Experts of a small language model.
Size: 9 layers, width 384, vocabulary 48085, 64M parameters.
Below are experts of layer 3 (counted from 0) of a mixture-of-experts language model. Rows are named gate (a neuron's input weights, with its number), up (a neuron's input weights, with its number) and show model dimensions 256-319. Each number is 200 + 40 x the weight over its row's rms, rounded and kept within 0 to 999.
Before each expert's rows: "gets" lists some tokens that make up at least twice as much of what it gets as of all text. This comes from a sample of Wikipedia text that the model never trained on. Tokens count by the router's weight.

# expert 5
gets: ",", ".", " (", ")", "\"", " \""
gate0,129,211,265,139,151,241,147,146,169,257,263,215,241,209,209,193,182,177,180,231,221,330,153,86,224,282,190,112,220,157,180,160,226,154,170,172,188,195,208,207,198,228,168,173,188,216,196,91,203,200,215,174,226,205,181,227,132,276,209,263,182,238,197,143
up0,219,217,232,200,199,213,230,181,172,204,220,192,204,217,189,260,142,241,240,192,208,189,210,258,139,80,189,244,182,165,234,159,259,180,200,224,182,244,171,199,191,216,190,187,147,246,208,266,238,273,243,170,203,282,200,136,175,91,230,211,190,185,166,248
gate1,132,284,235,155,210,173,205,211,157,293,206,236,186,210,244,185,216,271,186,178,118,231,128,222,219,203,168,187,183,197,138,217,168,181,250,252,218,173,189,223,164,151,214,269,238,213,182,164,232,240,226,194,271,159,132,194,141,170,181,258,180,159,189,190
up1,203,227,218,148,232,115,252,162,207,232,176,200,217,200,227,204,161,174,110,264,157,156,158,210,101,215,150,182,215,178,210,257,216,191,211,270,271,178,163,178,185,209,204,294,202,195,163,198,160,269,214,230,215,159,144,215,220,191,187,262,190,245,164,170
gate2,268,207,165,194,206,228,133,211,208,244,199,253,155,231,200,254,221,149,168,235,189,198,125,175,204,169,184,191,230,206,160,175,223,142,238,260,184,165,248,188,265,252,222,179,242,254,177,157,91,193,111,282,185,262,205,225,222,180,231,165,164,247,236,200
up2,215,172,237,190,259,222,224,227,204,201,195,230,164,175,285,143,208,198,201,219,169,221,265,192,218,249,177,171,189,96,226,197,194,182,255,234,225,233,237,142,252,208,259,188,221,209,257,168,119,243,187,255,112,241,202,150,257,200,322,201,238,276,213,205

# expert 12
gets: "\n", " was", " is", " be", " were", " as"
gate0,87,181,230,146,172,234,201,164,195,215,196,235,223,200,279,164,234,151,231,205,159,283,161,165,194,185,197,120,179,188,242,153,149,154,197,196,201,189,248,198,222,248,191,240,168,178,203,113,155,180,168,122,190,242,168,254,211,264,223,186,185,195,201,157
up0,233,155,226,213,126,167,214,135,162,166,187,148,183,199,156,251,164,211,239,179,254,186,197,214,144,118,206,208,168,144,155,164,214,197,184,190,206,239,181,144,218,202,168,205,134,267,196,151,251,291,297,196,214,241,193,165,191,141,267,258,130,224,223,205
gate1,108,258,286,132,214,216,194,208,204,218,272,177,197,207,217,208,268,207,198,217,185,228,88,250,180,213,151,169,194,262,160,259,157,164,202,222,217,179,178,201,189,196,167,288,168,186,172,131,226,209,240,180,178,191,153,209,146,233,243,238,220,175,185,138
up1,184,212,273,159,206,173,234,189,226,252,217,137,217,193,254,218,196,139,183,292,187,159,190,277,108,207,151,206,169,240,183,264,205,163,182,209,214,199,141,214,231,223,226,275,175,204,150,177,173,292,228,154,186,172,180,219,179,222,140,253,174,190,187,150
gate2,184,291,176,225,183,225,175,241,159,258,212,274,171,200,168,205,153,116,214,251,177,115,87,208,191,162,158,152,163,191,178,123,150,220,182,244,153,220,245,206,260,210,187,181,190,262,173,190,129,224,137,294,189,210,240,233,209,210,179,223,190,243,238,250
up2,196,204,222,210,211,198,260,253,195,177,211,260,168,179,285,133,172,163,193,198,158,282,193,161,201,225,175,193,192,136,200,184,205,256,259,178,129,255,203,158,245,203,195,208,190,159,244,171,125,225,195,232,157,280,162,180,238,191,308,181,236,236,166,207

# expert 6
gets: "\n", ".", " (", "==", "-", " \""
gate0,160,225,208,156,166,193,167,147,203,210,264,189,235,232,232,212,145,196,203,287,170,288,136,166,246,194,238,115,217,136,204,168,166,172,167,190,219,183,237,222,195,266,143,248,159,199,209,106,213,174,153,147,196,189,150,219,161,255,222,279,227,247,185,227
up0,223,212,185,277,188,180,232,151,145,192,208,154,229,202,152,290,166,251,262,158,162,194,273,247,131,144,191,268,141,179,196,180,200,196,195,225,197,280,179,194,192,260,215,203,152,240,257,218,205,294,271,192,197,225,258,165,224,111,229,248,193,170,159,234
gate1,121,245,244,176,222,201,180,245,145,230,232,230,138,179,242,193,186,249,146,175,174,244,106,232,226,228,202,171,216,199,158,198,194,188,171,216,158,185,180,183,241,184,222,285,201,158,151,146,173,249,241,161,218,189,125,221,127,226,180,246,232,173,201,199
up1,168,173,263,177,232,179,190,179,231,255,215,208,196,196,240,196,182,162,129,300,194,116,147,226,123,176,135,125,237,127,236,233,192,163,168,216,181,208,143,232,169,197,247,299,177,176,154,222,131,227,180,207,235,203,157,156,183,225,109,198,195,257,167,190
gate2,193,265,178,266,196,219,194,246,173,265,223,232,227,216,172,268,172,164,173,282,177,128,147,178,231,179,160,203,207,190,175,138,202,130,187,267,202,168,244,194,254,207,191,179,260,204,188,212,160,220,99,221,205,184,191,218,194,200,150,202,190,221,224,223
up2,171,196,244,175,259,184,289,250,189,205,217,280,180,149,302,164,149,168,235,212,180,276,229,186,205,243,260,190,214,123,200,257,189,210,250,166,160,238,183,174,229,161,235,191,192,187,235,161,189,198,248,221,162,270,193,175,274,207,261,167,226,218,180,191

# expert 2
gets: " the", " a", " The", " an", "The", " his"
gate0,130,201,222,159,214,195,165,204,142,297,242,192,277,208,255,205,153,210,216,159,164,307,175,183,248,234,142,200,212,173,282,145,203,170,196,210,212,182,216,172,183,232,195,218,194,196,217,185,192,170,151,185,125,185,128,193,159,248,188,193,228,256,215,189
up0,227,147,238,258,208,197,212,183,236,190,213,114,183,154,186,237,209,228,222,141,225,183,192,217,152,156,231,202,187,161,200,99,203,168,188,191,162,206,185,195,198,240,229,143,166,284,275,176,266,269,288,190,238,246,197,195,206,163,235,264,146,164,219,193
gate1,149,243,206,111,221,209,178,234,239,245,217,193,173,201,188,141,278,264,211,155,147,219,79,239,183,252,200,196,147,268,177,186,191,249,183,214,210,139,166,219,262,207,196,277,177,114,181,177,157,222,258,199,151,210,205,201,110,230,179,228,222,199,156,200
up1,167,217,246,162,230,168,153,178,251,239,182,127,249,190,253,173,242,173,177,248,207,161,126,205,119,204,216,183,162,243,166,234,242,199,183,178,221,196,139,241,226,226,231,251,169,139,166,221,108,235,239,203,122,178,189,244,162,210,170,254,222,270,233,218
gate2,183,230,215,216,147,200,121,234,136,254,224,236,166,214,202,214,186,104,204,252,108,187,142,147,228,159,180,171,218,177,159,168,222,255,163,259,230,141,208,233,212,189,205,196,218,217,152,132,150,230,161,261,209,271,179,282,212,188,246,191,186,171,187,253
up2,176,172,205,190,225,213,271,260,209,158,186,206,120,192,310,145,187,197,232,200,139,278,229,167,191,256,241,176,169,119,199,120,166,190,212,225,186,221,164,93,194,169,230,157,189,186,256,256,136,234,227,224,203,309,176,160,225,155,268,240,209,221,214,190

# expert 13
gets: "'s", " his", " was", "'", " had", "–"
gate0,108,244,201,160,241,202,231,140,145,294,186,186,238,209,250,197,194,183,231,208,179,289,184,180,210,261,204,117,187,179,279,189,154,155,187,183,223,177,249,223,225,227,205,169,234,176,244,187,224,223,236,188,141,181,210,200,197,240,170,197,182,242,259,208
up0,174,158,197,275,244,191,166,217,232,173,209,238,236,187,144,260,246,232,253,190,269,214,208,222,220,96,185,234,142,175,126,134,241,212,134,205,164,244,191,209,208,222,173,219,154,247,290,194,243,279,223,233,220,267,203,132,177,130,221,211,137,200,244,205
gate1,86,277,170,200,200,200,189,227,185,226,199,207,175,227,227,181,233,211,164,170,188,222,66,212,177,196,145,156,203,251,192,162,197,187,172,233,200,141,207,196,243,181,199,274,170,147,176,144,232,220,268,213,231,133,180,182,143,206,223,218,234,204,124,192
up1,181,188,204,183,241,185,180,164,202,199,162,141,214,208,286,167,190,103,197,322,220,142,155,204,90,208,213,172,154,223,242,269,223,228,201,160,208,193,140,204,210,229,276,225,151,134,183,195,153,253,249,179,234,146,190,165,199,218,197,282,209,297,140,186
gate2,201,213,248,207,241,222,156,202,156,154,242,262,228,157,191,214,202,107,210,268,152,205,94,164,196,138,208,141,233,180,174,168,239,194,193,200,228,155,229,229,247,152,169,151,175,203,167,169,143,182,132,253,191,218,210,233,225,281,228,178,168,189,227,211
up2,174,165,243,212,241,165,254,234,195,161,156,241,131,211,267,137,160,241,190,204,179,254,236,167,210,251,174,158,190,145,233,167,159,249,198,274,209,190,195,131,252,172,171,189,182,165,265,232,131,296,206,276,197,241,177,110,218,191,261,166,190,241,140,216

# expert 4
gets: ",", " and", " in", " to", " of", " as"
gate0,187,203,257,210,170,244,161,197,175,274,225,177,254,227,248,202,163,155,216,231,164,237,159,175,238,195,163,89,160,179,159,135,176,189,198,170,182,234,189,245,189,213,198,229,171,184,235,112,192,140,195,152,184,246,177,175,137,217,195,246,219,260,206,227
up0,165,131,153,226,171,162,210,164,225,184,212,188,207,171,183,305,197,241,233,150,257,186,226,240,131,136,215,237,209,132,211,137,250,157,140,220,189,198,187,147,188,212,148,219,121,286,218,161,234,307,293,224,224,236,228,176,231,136,192,213,181,176,189,201
gate1,139,292,230,169,215,189,203,278,181,212,233,191,161,224,215,176,182,201,139,158,154,228,79,200,218,256,181,184,172,240,167,207,153,194,258,221,223,158,204,207,206,189,221,280,189,175,183,110,196,216,223,170,226,170,194,192,162,232,203,236,224,189,194,117
up1,166,181,238,184,251,171,209,193,245,182,189,150,180,195,200,214,208,147,124,294,186,157,146,227,103,224,173,140,228,194,175,214,182,192,211,222,253,155,111,251,195,264,238,226,225,128,176,183,137,220,206,196,224,195,130,178,178,204,149,232,144,250,169,191
gate2,214,285,245,164,181,230,175,220,159,209,206,268,156,212,180,273,211,115,184,289,162,189,131,135,188,184,162,168,223,212,192,196,271,169,211,208,229,178,247,229,232,208,182,254,227,223,151,188,166,227,132,293,152,184,174,199,169,209,276,177,138,277,241,203
up2,211,152,244,188,196,182,222,193,175,159,185,205,153,189,276,156,164,183,173,156,156,183,179,208,267,219,201,165,252,161,181,153,204,240,202,204,182,223,237,113,222,199,212,168,115,197,254,232,167,235,207,243,158,262,158,134,254,210,301,184,177,234,174,178

# expert 11
gets: " in", " of", " to", " for", " on", " from"
gate0,148,149,217,199,180,252,227,227,181,315,199,174,250,212,249,227,166,188,164,216,192,243,199,183,217,231,218,180,223,178,240,172,167,165,180,198,171,223,218,242,172,242,140,189,184,184,196,185,201,233,208,185,188,250,145,188,190,251,227,264,185,224,206,190
up0,210,181,217,243,187,177,235,171,276,176,312,175,236,245,197,212,172,287,232,177,231,212,200,207,166,126,208,213,172,139,154,114,257,145,121,205,192,256,188,228,238,201,182,230,140,243,227,185,228,227,293,185,221,247,178,157,232,128,163,221,144,166,224,188
gate1,139,240,239,155,182,188,240,266,153,275,242,170,153,206,216,195,194,226,207,170,200,264,79,207,183,157,154,152,248,273,210,230,166,195,208,203,199,168,203,223,192,193,222,326,147,185,170,185,183,208,223,126,235,203,203,175,151,270,198,184,203,174,175,132
up1,218,161,249,191,238,158,212,172,222,227,170,138,197,200,270,235,157,176,177,308,141,133,112,204,123,206,159,165,220,237,187,274,208,181,193,163,208,207,153,228,187,211,260,255,190,150,195,213,135,210,192,135,211,186,130,180,206,172,165,175,201,276,176,177
gate2,176,218,205,206,162,192,137,265,177,214,204,246,166,197,135,231,220,80,163,277,161,161,160,184,202,189,187,192,183,146,192,185,216,166,239,237,198,204,230,217,194,172,163,219,228,191,153,164,124,221,143,263,151,167,170,271,163,171,214,173,128,220,256,242
up2,212,190,200,215,283,190,294,196,202,190,178,236,160,172,289,126,173,211,206,173,160,217,234,200,219,195,207,177,199,147,175,208,152,252,221,149,171,227,224,109,248,161,206,168,125,202,267,212,149,285,264,227,123,288,195,179,238,161,287,149,177,166,183,136